Below are experts of layer 3 (counted from 0) of a mixture-of-experts language model. Rows are named router (the router's row for the expert), gate (a neuron's input weights, with its number), up (a neuron's input weights, with its number) and show model dimensions 0-255. Each number is 500 + 25 x the weight over its row's rms, rounded and kept within 0 to 999. Numbers have three digits each.
Before each expert's rows: a language model's description of what the expert responds to; "gets" lists some tokens that make up at least twice as much of what it gets as of all text. This comes from a sample of Wikipedia text that the model never trained on. Tokens count by the router's weight.

# expert 14
It responds to: The lone space token inside table cells or lists, placed right before a number, as in | 1979 |, ( 5 ft 11 in).
gets: " ", "–", "   ", "^{", " information", "Personal"
router:493478529511479483492500473473492485496455497467479516467467480488467495481509440483506489503488474468486489515499489479504521499482484494475492497474509504488478469491481530474490499471473493523484524468509520507500490463489479553496526527540468462508468525507498473510489557517497429480493460485504497541507503466526509484499504494483546520470518502467525495488513532495489479496512468476510522493510520533483506529507510493471486519487545518488551446493515470484484532522484507515454460511508452496476428514451513518496503470485488507470484475512488499476446514485476526553514486485539494502515558511493486494520467508483483504500505501455498504458515504537533468469505524504467434509478524503474474526514489491501469499499485486502529486492404516432512432502481460
gate21:468485478500456477515499525489514542526475483504479498459509468509512466470488546487496502521519546468477520499523517468548491532461468517470466476497518523504536490482523511498451476487491512513504482481477504516486528515490510494510538491461508467492547532538528524472483511464487538500434505494507524460525460547526513475521512542502534474519474505501519491461509528454494449488454545476470541529512542487549477487517509522508509524480515460462536486477496456524514481518511518505478498537517507455442542515502499516508474506470446521493485489505535453483496511483506519516507479520502494494507444526462472472476500449522498515483462480473491514486490512523470520502492499479498513500515502545519519491497512497464503462497521468449468514498519526507489500491447509
up21:524497493511498545533514535531469495506526469509515514523474524491476519519504480531485501514493475483481513496459473503496499530467484513512483534539492483514493531445486455479488501522498517501460485512499520469546502552494466506481481481492506524507521473502461479476443519525517484465537456539464496509480500514453452480476505513502482497468481492497511505530525481492533514580521454484463459518504464480478491516454517467522491484508504496559489516473503508523504515488450493501470512513395494511495494488502507481482561498502503504477526517516494519485489486519554487515508482527515510529507530464482507487537483484445486497525509512540538481484493476496480535456489547516532522476437506492527516494478509530498480521486479518543492503481469490505523539508483473
gate22:474461503484482508477432498502533521492487487499496517494468519526476528497494540490467530481499503531467517454500501488496491483456536472470504482493462491541514458516461525528519525517505498494538508520517489511548500486497516487511505534471502483468479523506489536478513517483467505506507448497558492456440511514474479524508473496508492494504506475506479489517523507462478498487485533485472493510530489494483491487515576521514455496443490507471510475553512480479500514518528497524505486463474474494497504495501429458521523450505515485486526526471500527486550508481494488509461464520508489472542458519516503516497514507480528524480503485511472489548479439482507484521563515452523492521523496485511460500477497510497511470509454524454511576491529512491475503542492492
up22:499485434494495486444490506500544494485504475518488532492525512518497431481467488456512496487496484579499513462439512513490427461474475487475515488519488540517484468498496491498480493550536485517512485467529501458475505520466512484472501515504499506537530522492508549478499499479492509468504424498524508502489520504511497517496469502483493518457540478509493484472528492447525539471461496445491497496493467463525476482485476504528509553446479521518517526510480516528504498491458543478489523473498472489490521487504473494480512511469496497461463526509505511488556531508476506462500530494486508522525495501525501494476520509514509489502490504527511514445457458460452510486538491475479479509494505499447508504501546463481490498518467509505538528483526507485522512499497522
gate23:516511486491477521498506492440469466488526446469496516540521499530519464529523490509506509500509536500516514496453476524474489546479465474470504510515523479457488500518516531507547502491451537484533533513536490483469471514490526476486490521495501540491521507546484539496533516535506488489519488448492469490522510510502557494480501538539513467470497493461519464481510499485470538471551519482537474466499525560528515510490471515495486553482468464499529447518479509532536495486488483476524530511506516566534512490513490521473529493501513533469498528488469511485518504501520490469495517510476504496522506511469511485483537468503480520495522504496531508472519478487517504484509497502524435532516478490447490542488489510507497491465502484521489496452510560503550503499531437
up23:532477441463455504469517483458514510491485494480472485474535494531540487537521493524509497485495535471484498539510511502478474523547472459465497475472507487473482493546488522473516502474523500499507542468539507506505533461476492501480501535486450469496517512500506556554538490502466508489491478478509522487502483500545568481515499499535477477538502539525476490516529480470513497470471546502468528481491523553486510495511515486538477486506476439462476457497521493505486451541470488475530467493503484506481525495534504504513455486497478524455512486512498442504524516475535497481492534508495520557514504519437465504455502490530479524477510471507471513470529498486475516512521510498509493526499493476477515488489443489480463489507492462534529501494517529488503512507487525
gate24:497521532483508493567491477474519516496478480506472499485484476487504500515515477482549473457518485475477518469497510450499519535498527530528538496532542512483474498497522504505482492532489493506511519498514516528477502494496495535504503500509515508444486498487511506491526503501508487481519517460507545565527489509487495458522521525492523568483487529486514502500509520519517532466517478513509495515465506524488514522490463495466472480515513487495543498488497481506468526543470495482497505476502486518535443504453509567504453469468519527487453461496499456490503499511489495473471462481561488520477517546494481461541506477556509487497433474481537501522538521544504513486512508524457486540535498533486480483549477516525523520483494510522502450532499505497506487540443458
up24:501524496452524494535511492499525554524483467508472511495485506538504503536539480485537489497503499479493536476531553445481502499533533525544517503511548507507479452472512479542458534512478474469540506511506474522482490521460482505502488483479513511483513477462499543490530498506504482498487500462505520555503491489496490468515509503509498551473489532526480532499492537508525511482518487506473522534458526503485539516516454506488500473514493489494519517479482517497487534528476474499508487460542512501522473497481491551503459445465528506518482466501501478497517469516501492464453487514541470503493511516513483498547505490567505514495416495518553512522533506501476498504536498499477511530555519534495502493509507508505519490489511479527501461542517496500525504563434460
gate25:458548487497497498502530481479516506520506460488524496478494446514500456468548488485493509459485497530552510490480501512530511502488460450505473580559490520520514544483487508509517505507484522511509523525513459521500481501516494473455511507489504501545475470513435504522493448491497526510484540497525482513506507496482505468479503504481459503503484489504542524453511486469519488479504510511504472542491524476538456506441482479531482503442483495507534492499550507515488479490523526524524483554502491472472511525499498484512477474554524471470452501512553562525497487519501496516503530504522471519487508504492450475490472466508475489476473482482524524526523543487494493487491521464492488509513504498472471529463476532539493513506524534515485470464512499511518465444501491
up25:476504460480487519515495457482526533513497503499490526445430547468499498476469506479526486458520517515536455562502457524464558476488486472513493455519493508498495470570513545468463482534487500497497508456530496562500528492527475523498453487452524500454510475528524495497473474516542503499511491476477552477522494501495494503477487497493501490549463493512554494455516500511503496482507528509502489478533503471477509483461548510515534466517519468469505478483493527496485513469469488495482514483520493525481469471540522512516495527500469488483519499485469461514500456468532479493517452493482488494499456488507487477500483474515494517510478491515502477502494478540473507480522490472513520501537501494465512509488471504474456501495501471483516434505503495438498460505497518
gate26:516510458446516543506504465533474508536477545502530457486479474508443482517525502532466521517530480495489528512492490465489518524531484492512478525529489508512504527509493473470560524518471506499481544512524509558500508501550450501521481503499547510484469504514500468526495482463529491472516506500512498476533532511484516500495503485474519523484435508515494477537493473495506504525509479520506510497501509520462484511501482514451522491530531472449478512457474483456511507474497489534512479494515481539504463511436490493534510483490535544506495527510480533459526526485541495502479501480445511496511487515527505506498483508487479461518499528442497478511534501475458491454496538484479496474447508534534465511506441490517492464474497506532565492501531493467496495477509528
up26:464499501478506521495529510443499485484543522497553577456525474475539505505500529542503517508502497496478474516496528517470535482507514474523535544533522486521466514488505498517500460509538521553515526500511515463506492473524513530515499537494520447499500505513506545470463515513516536523488550491500487513489522503461450505437523499530468526523501491470538497468469553524509533471480543514506517480544479516504507522507505475520485520479467500507518505500529532500508481499545518491515516474453490526500553476530467513482552508504531507515486455499499512543530460493486510511516537467488505524520559484516499512489527467514473503477503524492495529474514507519514511522493501539476511528525548531520479505524485517511495482533531544481526526476492485528466504527517467
gate27:502475468532486483542474425484497528504500492537472502500541531492512475509491441532490499518539519494492521533496462478479517460480509458529470521514487476513522457535486514470512482540514489515542498501494504503505505476492512448513511508457487457523513464543506480505512471472480455490557510516459519508540506495528519471454489484451463518499470520486546486484530495508522503476489497524489482522500488518483501483477526471529513488464493525478499446495494520512457489482517478454499543485495489510492498464512488493482436488479561539496476513503510499502497497448496481509456511488475460494511471482473447497504480460489458470495489475513461517474515512483479498502491536475486468516421515495491502493529476545508503495501493514498462483499444500454508475503498480
up27:488513475502446506543505438481471530509492504543499496504506509480539461501504479491498520530524500505518500520518478464474497463474532500521472530528480473492518458532513493478505453529521470528564478494499535514532495462497520473526523514500511463502542467540484499481520472494463499478561501524463551504538499513483502520469494490476459498523462513514540488469520521498532526498484474548502491495486441500489501465483536423523518502473494512483491481487494512502505491499511508448502539494499488513506505478500501519516453475469554495481450473492527525493501471473491526479460495500442451505482507474482454495482488473518482468488514498527465514477535511489479517459498536491506480503453493503465509513526512561488493507495530535493472494519457492460508475487487496
gate28:527512549499472536454542487507488478455496527520470486480464477485491463551486491498529471494489543535520534499476453517541531469487498452522508490489537496506491518472468508525520510507501531526516515524504506486550492526559505506484486508480502508476461542498532507510502547504462492484470473495480467515484492511520510560528482482505485569504499501491495481493531501465499460496476526445517486468501514521547470503518479512490493513527534509526537500513486504490476490491520518547518463492547442544507473507484461496502504557486512492499490490488512502445477491466480518511491502535506503513493497518520518479512514487511472517492521461479521500521477481504540464513530517526554477524548531484503498520534541477532470522528509521487520538507484531506520436489509460
up28:491475518503500552449508457517514500471497511517481506519507474487498470526495547479499513499490529518473489493498463538546513514507497445483500467526488497496520551512454503542521523546490517517511479484519519506546464470512523513477467515496512503486483493499529439494490557524458516497513505502487487510499461564516542520492471541522513486504503482489519460513496455530503430524440536487471489510516516503515514539484510511523468515495502485507495484476495474500470504491467530526517517480492488516506492510471467465503505561498498468536514491465467496459459497504480488466484498473502490520458445514487542440514495495530495496509489480454482496502510509491528512541477473546539474509517522518541490528507512498509446490486470483481520543502547493465511474526460509

# expert 4
It responds to: Spaces and dashes opening cells in wiki tables after a pipe, before numbers; also list-item dashes and headings like Personal, Scientific.
gets: " ", "-", "\n", "Scientific", "Personal", " =\n\n"
router:487460509485464500473511477514460476498473508494508520478492471468491477488505475494505520485479491473509503517516485488504493476494490489487501481467507500456470503471505544492491478436477502520482518472509527533522492447485472542500500494541472497500480519516469485478467495502519466479474433487519493525498493491534493459526494487519525528479519496492495465480494523487485486511514488489514509495502544511498471490520500435481487557488577521499521481502519472483517534487480501553475460513508487508455474499444516506499496510469470476447513495508480483477485518498492520559520498476546491511502521516485489521537454511494478523504516499460504520496516449517524464467500530523416494517501521512467477518505501449505460505514503556516493483465437492445511438475480473
gate0:506501420483476484512501502521499470528435515517506439513493523513491446547530531531539506466536536523504475492508510468484508490498437473533493502533449487509475506497464496475523517498502487539515493463502507507499537513512493520499562476525485509499496444488454487507504486480561481478512493450502498456486511527527553520523480488493508522490485510504477483533497505487535502460513538470499519503468503466556494477510513507474511544472480492463482522475503536536505463525461469488499527494531506488467455503470462495495493508504470474507504527502528524449514531469496492499501494523512430479489503515506493461496499509483552503470477509503532534499489490529466478509531535500530524486488494499524511545498486522519490454522480540511506481509511523477468494472516512
up0:500499461495497445479511490526498527540471521537479449523509526515478468541527528494509536469530564520496506498478489470487517500526428473527511493482491472504490507518470463471502514515490526557518517465502484539496500510503533533490537497530495523514506482492488472542520497501560472522483486478523491516508497520496567521523512491513530517507494515491469541513535486477508498476532504457535508486470524485532498492516473512473526516451450496484490491469517518529497456507484519484536517484531508497475524503491451450507521492505494500503517533524513532460516577483473479518498476530503425475471514481517484461504485491465521500512468522481511517497489496497544474515492549489496507499516467501505481516486481508533506459547459532521512500500540522463500469489471484
gate1:507522500490484485499473501518487485473520446470522498532461494479479490490506542460472475507483509470483480527490494487470505525482513475512506528493486516451469508494514516500500524485469488536490498500461511470478496478543452503522472542498442529492503496528528558518548519487490505505494484476480502491494488488535475487526522539473488526489503487523483511472567478534507440518483499479443474495497476494467505502455518504501497503546481525448519480511499509519513513508528479520506519506439499517454497456467458535495447474463487510476518491546497466465518490485479475520483518466522517475513495497549519539506521481524528505512522500480545510523539505493505459455490466467523522512499550507482486484489493483435495522517495526481465440488530524493487502524483445
up1:524531490525529484483490501508489505522513492506470503504486521522553460510487499505493493451473503474508528487507475480511491472490496487509476481505532484485532499531455487516506453491518507466509559558538549491476525486486524479503510522510528447497542472503538509496489495519507534543509540505529497509521520499494524469488493453509513513525491518455522511491438473465518513501531508491502502505477514487523559535502479558507486467488511504532486467486506529524456509508502557486479504486572527450468527473515548489542509495531482505514482514480451462527542448453486507491509494452467504498486504507498463519496526504480448488544497480513476492471461519504511501494497485507454522501487469469489531499458530488540487501506514523513507504550471537530509526495489534
gate2:464533492491515528510519543524513480519490531508489489532503499479477510479462503472503499474515500455513465502518501476526495511490501521516438505500520492485504538494513532483483430503542501532508485487471509468520498481490481483516530538502512490478521474521532486473524549553484493512503441524496466511457493458477534467456466503478507483478497489516502512503497457501473515484523517481512451502515484497455513506505509509490506498502505514516511515460524507559532541476503512474503548522487517472480501494438494474514503466459492513489460438516551492471488499492498513508518462506522482532533464469487526550524502507490505518512543503511434514485553482527481486527505513522498443541484471451475545527494509499512484494516501470507476496507445484475469494559515532
up2:467520500497486498478458445506472507468488479524524490486455516507511500523483537518463482537482468490534480504481550476457480493495516512519516480533482493479470489513488490472490521488460476499496536549500473548510497459498522508514504516526498538482497454477523522502496452519464479485515503493504542530506534545465504520533484504478469517516448536526500492480518490462485469501478468511491497486492513490504510492495555469547509503491493486478467483535461500451489524546511559517461462535517491491501524512537540520505495501503522475503520499459506532514490468497493517446457514502465487525506501482482522484493538466507434492443488520536504464464524540507520539524541480482518531490512505525515455463531515481487534453498503454477503471490481513531496490478489496
gate3:490472508491479515497557503482477505524483521483536491516466502515488480507492462516522504531502541519480514524494488511504505512456520501492526499499485516517502493504522493476513515502470522471548495474511491519482513506462530472474523510467477474526471497528466457470558553466463520486501501554510511557476502482547503484457505475491485486501490470527504497448477480468542500526530471475466471463490483485480564516503461496524482515444444471502517530479465497480490513457466527455496497535518527521507468535516499503473477496512504448499499515557517511470486483462544479522461496506491476480485517500476491496459500467533503542469515498452510493517461509468489485474519493496535475511520537541468508488516490496533455499493508526492490488497452541493536477458490475
up3:475476471507522496493458487498484500511455492497506508482543516484503510501522470516477491459485505476504513512500533506527471495525479490495475542511485500502470475483529542508482504497511485510537464470537518460458511523487463520529478460498483454468472480463477503552504490476465500474493495463521535474463544498496509446517504501505494473469529519470519507506483511510435471528491470488484487521507490531480491507487498474451426524487496460503530510444552510543489500516445533515479508510488519463481505524484469509540494481532494554498483496480519548509513543533471489522532509451507504532520488447518488536522536505481447444500485477564481544492511505512507457495526473470513505472498533504468462513498488518472491507473498482516505526502515501502509495493481472
gate4:538471478497481489500485522482442468466494510496471534483478536482506494466487443498457515501500525512482478533490506452517546500487542524503527538477510484522501514519464499515515526484500442489494509485507486506532513478494463501513477528501516515512500486485530543493469537469511445508484474498508461452475512552478506520519456496530509469488458465511509488514537504491495474490485484529453493505521522490489452447524491514537526526503503477477521464510478467529536516502559495526473452480506491465505450463533521563509495562487508505526464490494517568489473497522483502509536550491487501507460490506466467512469489527540533508506516480493492503526473485526518483496523486486520497496494548492474511498485480532487457516458449513508488520498511521485526495510511526
up4:464470517477500476519505529478504486505516463479518496492486539538496475544453510489492519526523515508483493533546475476526506499502512497474497502479501505496502519496481496516458488518501488490512497527449540491463500487481474480457478444486453506492499464471513430442506511519507530522475507480485514483506496527525519542450479547492506453494486549480523491527540526490514548515538502480475496525518491496486523512505503511448481513529521495489518462483490512492507482481503510455519517518491514511512502524468470496484505530559496506508515526539439537480485503489501481500495477500512441496544514521514514538556496501513524430519475515465507519511508517470532550492460502464524472541487486528491521509498526498437493502490483525513493559493521511456492498515559494
gate5:535477513485536504490482481506544486483476549519503532479484477504498498498522516524514539539457495531534524516489517552535478501530520463532568505489456489512556548462470481510468493490501491500498503456496491469503469481522514494483547499516466499491501477541511505508534540550464503495446525516467490508481507480515526491535484489452536563493490564496482497467477487477523456523485496456500506473476551444532494499482469512487506495531535499490508475503491492490492511487509506496469535494552514483479482495498518491488502529489531509518494481490508482500496500490505489535497475470521503467458501494511545534499486508463494489522490494450509532522464480498513438474547501462518479503498466534539484537503536508484438495527507478496529529491502506500538507489499474
up5:495495512488527514495494568531541481493479544498483535512500454476478505511534478532532529527455558517517526504523538525510466502514493445505560492494487488502560540452493480486455500491521489480486472468523509509487464499546519507481533523505464483497480480534520528509504516549438469525478540495461517497521511530515505508510510506485546527520503536511522464466505496504525495523505557446486526506490532490512527512501469513485487539513519519503452472488496462483500502463502501464449557479527517477544483516493506485473490509485513481539513493484512474505475486498489494509496482507474520461494474492506549499508497511471520503485488465476501521483508448508503456480520503510487510489525477528534486520488509527448464505534530494477529527438480523530503481507501491
gate6:519527504477493474487539478508502472468499516513500482500486461554454459530506489572514474523503502494488499503504463530492443485527500493476517490507504506505489482505496523495468483469523518490469470515503533527423471484518491491473510501486491547515495510526489508466495494477518498520503495494487476497509490497491528478487461529495496528518525463517497500523505540491479498508511508445500542489536472486512507496577483519514447542473473563528540491495462503497473479501452498453445510491493490512517481538495510519437518504538539507484532513504497525502513484516478476500460527510479479488492507509504529492500508493528543508526530478452492506515472436535491498511478518539443518475470516509478511500525501468528486496518509526514472490478459490534436500512534559
up6:499503505465525486465563505501511488485504524489503505505542514527479454560483501527523462498518501471501489481491465508461450501491504478483560493516511495546439494533508521489470433462546506519487489482508517492443491477520475517490510516494498521498480522501516510468482510485478479508473486516521467495497471501518567497509465526489479519493507445514501520480498550459492461493495516479524542493551483490540526484569458497518451519465461517500528487490498484499473467515438494502477485506486501501496518519506484502471474501542521523497519496539488515490507505543449468509533474520500474506500497523507508488519477509518526503488520483473469507514495462535477473505475485513500501471532494533462509522513485477520503472538550546523493480476456493497449495531476538
gate7:500512476504486450481495466505488527502518493476523474524468476507524473471486498487509478471490536501521494490467496489506548522516478533522427469480541475480517561496553511508447479455513495535512507466468526529487470508476482456479527531501494538525467475501474525500529472512480556467495482492523519485532492524504512524536538511466489492487494474496538540519519486510506510521504506489487510522483499518505519486481493517494467509480498528524515497473520503509499505512501511526501509516497506510516467525533525520513479517483444461456491482518498516498490516490508483488472478461530529518502521444530476461519460532536522451516506484521538537520483527527461572446515509484523474524494478479454577493513474482504506535481476499510463479517533481496494530490445497
up7:530505489501498494538508552529535489529468470464531528478514505479449460532487486477499477514486486520486521512531444508481521502471486487463550546534487492472475438513467477493556544525468487509501485532535483510552487493505486494486508485469499525458546525488486486534516518472524449556542556481501477498435535525448474484492502493522542519508511494521499476527477476485508479519444481547511523497491510481498459491508528527471497500561495495515483507479500510509499500485515520482509530505502506473520502477479507508527525497514562458477500510492499528523496453524498491535495492507486518526494523528473514511545502506480503520506525499494468507520500501445506474508499525502474509509504556536561499506487488527506477520468511479483527534475505518517508477528495467

# expert 25
It responds to: Bare space tokens right before a year or figure after in, by, was or a table pipe, plus words like approximately, addition, response.
gets: " ", "–", " $", " addition", " office", " order"
router:509469505511483491503520477482488471476490511468507515485484499489494511449490470479503481527538484476512444499480488492490505471510487498503507502473497478500467519490480522475499508429476486519459532480523516511506481491476478528481506500503463488504490526507490495517500551492508439493475484464479498518510512460520508505477482486475526506464527507450490472472492519481481473515503451490485504500520518508492493503512501486465479514494539512432556466513518502472512549517467506505488445505506469502465433505498507528480488505473493504485502499524466505476457519496450513542517490495520514522483530511490473526516521486472503494513548509476495544444500496582509456455488549528463473509452568493490477516497495460517474507510491500485557465472454535453497454481487482
gate5:525518540494475481493488520514538504511463543474507502497505488515538489489474502460540514485466461496499517558481501535511520499508469509509473501463487507454465569488498537526529526496495500495499458541498471491501507486508497504484488549511506517471473516484469471546523502470484507507506506500522505482504531494538498528519493469506506542479556482488474483488465487479537474491524522523535506468480515498479513533467473496496452496512500496466529524537445488482506496476508440498526491480503500461501471515485520500508544504514542478447512487480457514458501525457450495522565535497545552500455535478533524565489504533532514502489509483478438501514513503506518480512486553496483487495524541468489503528517517483491473527483504527492534503512519513521510484465509515
up5:508476499475513472478525496506488503487531489509517511537477494522465494505511482514515481487532517473503534468453528524507495523473456509510482482513541471538455452516512491488503511442491527490500503458512484458479489514541535473529527490537512502524507458523492488482454479529489480495499491557499481490525503547497497476516481521526483526521447527532494503488537510456490527508529530477513492532519501457574440519483497500559502526485494510517488474439486521472502497488509491485490482530493511454549514497532497499536521511514515510472534548486469530478531487514502482471493520516505477477582556464456488474515508516493465520488455515497510476502487505482521465499517508473505499467484527520500473509516498476509515472511525540547498527547497501520459518524521499
gate6:504514495451484552478476425466457506520529497499550504469512533492521513500456485532497455467498515528456506488470503499513527464488467560489444532511508521477508514500494504521501500509499474520496511494488512463483469520502522474505470490472481471484489526520502528503478523476476455477516498520470484516504534482499541515515503507463488510454523480481532515497498542501532491478449498492499491520508511528505479484515474537479499539498486524483522501478532510462521480490475542464523529496491513518489458500490480501540488485467552516514531500477482498483545507473513488459522490503526557524499508491513471478480487512498494502498538561512497512456519498452489521462535483467510511543478496495497549472520540469480455515460503485515491522471525502446552470448502477
up6:511525554511493475504495524517523508464473550464483475479488485493474427515487532456493503511553458477567503490528508545507458476513504512505520517513505489543450505524487493493446492511511499505512514505497514498517502491527505503499527505515528525529510456470506500536509485540526508511458518472552538484478524479536486495455521507502498498553503499484498490461490511505462474553496506569538510500515509504502528475503526486543499479488464476506517495529480469488504522521487475510519471514482510444456496509509547483484479478553501489542489492513501482520523491523494504511470477465487464491489535529468507492531486468496503474517499502422506514513484484504508495508497573532458477470523530471504488542466504503493518464505524523517493446470493489508491524502508534
gate7:508528489494496505483528508528494481533524504532501558502541459488477523494499463477570539503517560479512547494546461493496531538521518502482529513497483535497536512488453505502493495467512475465488528506505547472507520495498539479494513464521475489548526486535489541509506520483499466504472486530505493552456492471497525522475477462488515448494529456532547489511539489484466531491534488493531454496503480468478493508497507486490487498478549509523494456482512562519491473491547513496474495528493469496512500474512524538470509507485536529516451511539475480468512477515485501468531494523484523459547485522476513504535511483503499515548496462486477519469485506489509557537522492529496501517463498483476473542538507516478482513502512483513470512498476492492498455488514518
up7:520542483526492500499499506519499477512492505524496517474522457519498471500499454489561519501555551483489537503544471510505535520504540521509541518495499536499524479473458509505489499470530511478516489533527544463502546461514533483479502505514471470512512497532463542494487526489514502530467458527468496506494495477466515552498500458527518468479503492508534456492531474494466508477535485499522450475491486489495485515462520521500495488478568507519470444493516530523514448486538508488475494486487451508529519462532512537481490511500513521517469517517529526484512445494487493440508490519495470478514475529474522482509520491500504518538483479503476555470492496493505529531490519523494504484515494452448473548560523510499511525490507502512472478459455500506504488465513510
gate8:517521441503450483493521489499492500486473537512561532478462473521528494437541531553521465525528543519505531525510458495492512500453442507510509569520455456501451513504494475521466473476481496533511514483529477476481481508456501504492500533507479490499539477488502501486504514504459498505526517501495550534562508544540517498522496520465508491504457539535503488491496536500516493491494525469446519471493473508521507470510485492507487511489475515470510481494524514454521449498495495482493500521497505487490482463491487498475521512505521495506515493478482483502534456540471516511464514510475523490482511465453476516491455509474507505486512497504499503500542525542517502507509491485502477457514589494467514500480510488496470502434505518480488477497509517477548484514515508
up8:519518494498448516498504498522535489487496528497518569478510462519549509466541522529498563533499515524545503528501465496514495498486451507524512550478472468509493498505502488504478483508505531502498506528517483477502489512467503505475524480543495458501545489487485467542487503518466486538520527494485525516571496499572539454517507498479483481519497485526532492496506550510525502480505537473488489483526504484474521477533473482516508514483476509490523493509507504468571473482528481488519520506496497503466488483529485492491486493546562529510516496472483470518542508529510515530456492474449547500491506469463501520495459500487494478478501480481508530518530514497541518527537494491450473488487524507455547515497523474474439503461483485468495475509518487472527461497496481
gate9:523494526502506464517530492478515479490519531523497503497463444438493516480507513519504439529516504476496487498512494475539520468489469555470507484517502465525536486501445513496485488481532493482468575511503510485520470502475478467501506525537478486509504517472495539494503526505513488527493522531521506521495460514446466503481497482501451462512480484552508520510442487465517510523486480486514493520483498492507595452463517524470524495453532490525506493486497503447507497504520499500489510487463522489509532512509528523500553504539504456502533517505521477538514466449523493493468503491441504496523512463493476515468515492507533488501492507491491469506484511534517522491524534465490496498513514518528469505540494524550510525566510509490543517516485492464464511496505501
up9:546493458533527505530504482479505499499524497513504474524463447507453518470521441500536525473509525486487468522465511422512511457500504502477469484502509505503498528525492472489517506468505513483483500472509514473520468496501473506490461459511503469514472494488504492466515502518498484555505515527507518462491485520476489463526540493522461484516471482476496514519474464494565543499546506514476488530482575503526531527494510513473523544428533504512524485476538502528494462509526491490460522487518516477506521490440524499524501530491523487536470555494470476526482529483521480491465507463506512505504501469486457482492513471514473519495513523504506458525512492505491545479514497485471475500478517532494484490502448532560508471466474504485513489539491490500466508529512532
gate10:485517516538468511494525505486514511511489487475499521520491460508515457496527523501469487431476494506477530498478510498483489485505516482487472505526493491475482432524506493502502497492459522496476499487522546495525531523476476497555529495544522449470504513529521514547528532563503492497484538512491534492561499451471497519475437529525512476493465512518514488506453493551506540517498461514496510465491487535472531526475512488495480473509467479547495529479463512486513491483463522475490487543424482477496482527511480517532514467492521515506487455512483471500529497476508523547514511512477537523505502459445473494504504489529509506517462445475476518492491487493507505464525559489486526495499508460492489545507481510500519493526505489448488495497490535524515505492447486
up10:492494535524467484528446471517512479502529535528527481475491476500508488516483495503518533545475534503507535505493469482535527495484491487517515448448496486560523542509486483483501495503540490528506480480510504513492482434514493496476490501479496459520515526486514495505433482443481486476498497508508505518430498525529486482497502466463469512537501502532540478465505488502481463475488525517537496518490500488518476417513482512511499497491482506464538449458477448500460480483489468545475533498536509487491508456509482500473496522539497517511519554482506525545493477493457490484489489480471462509464494518486483504465480465493472506495518471477498459521520497504546502505464477482480525452484554511512499479506515500484473477466497486510565503488528528500488499503482483
gate11:522507500503491488502486559511521534467508459534489537507481522479513473497505491492507480526491469490523498529510490476497519477484505471488510498485453498539491556499454454488505501456477483502461509490543531512529511486491521497496530493464490514517449539448450495515527454522536484519495495486508532528451498478496461463504521466491534503521514471502480494534487495477505508467499506499505502535429480463498481467473531522446466521505512505491479486529533487468505499514508510511510549511516477504476547457486559457414494517515480471467488488475516472475488487520498477450526509485533535503489523485499477532489529475493509453460520459529501474495526512474478491470499517506481512496487468471528530522444483541520508501535534484493502487482505536513502486517486484
up11:527482542502503480467571461448516490516457492520452479504492499509477511518530525468479495509471499478470501467484478499494455522521523480504500528526520500475487451527494499543468539556470482515491477537498493488447465533531503576530453532522512451543502465498495473444526504502495479505499518495502491467525510505520550518498500457505501466537471503470506483535505508531518480490537517513465459472523554511485502515496499479528540496467500454504494490491497501509467473492488460479504513518534525472494511545474476517489468496515528482468513476462493524467539505503471524481458457506510504483481466476528498466529491505511529512477509531473519490505505449457519534509477520484471504535521488494479460497536518495509475477496512511515485479530474509500511503530485499
gate12:504461471470468478484534514479496510555518533509462495532479526499499479498528492453543497554457501509511475498483490491517477504498466511484479479474511495517504486508476518458497524493498504508522512503485522514506464518500504500498544577496487483530530480478514472473540479464501540477475473489489496521463525473506551533510501480496457472526466482541504513517481516507487451488525491501481490497492500422520512463510516519471508461444517476493490510480489501481509510487515485546498515536519504522491526514502496504531446530489459484495521490519459452504513523480486518494513566521512479525509526464517533472497492488535535516468521472478541527518494471522469506527478492532469511483471484533488504544537494443490446462496503511496542515552508536518478506465503531
up12:478551461515459486524549476500494452531506457496530507477533503504515530496512441508478526479536510505528480480448480515491490522492460519518468499500470496509516452479493553496489483486500451538460485475487497527485492495482494520497466522519529510473540527496533509514447539539482541498494450518516485535495520486475523524499474517502492505471503484474528532484508542494510513488513520506485511511512504492510507507514517468472545502565516530520508513484498487469529546515458522474464453486478495486488520493525527503495498504491500517518489509501485516524499542528503495536480504559510515531514508494510461490520510479474490493506493511491539530476481490573515505519559466459484577493479531514496545508536484497443484539483479491511494483512455465473496486491516473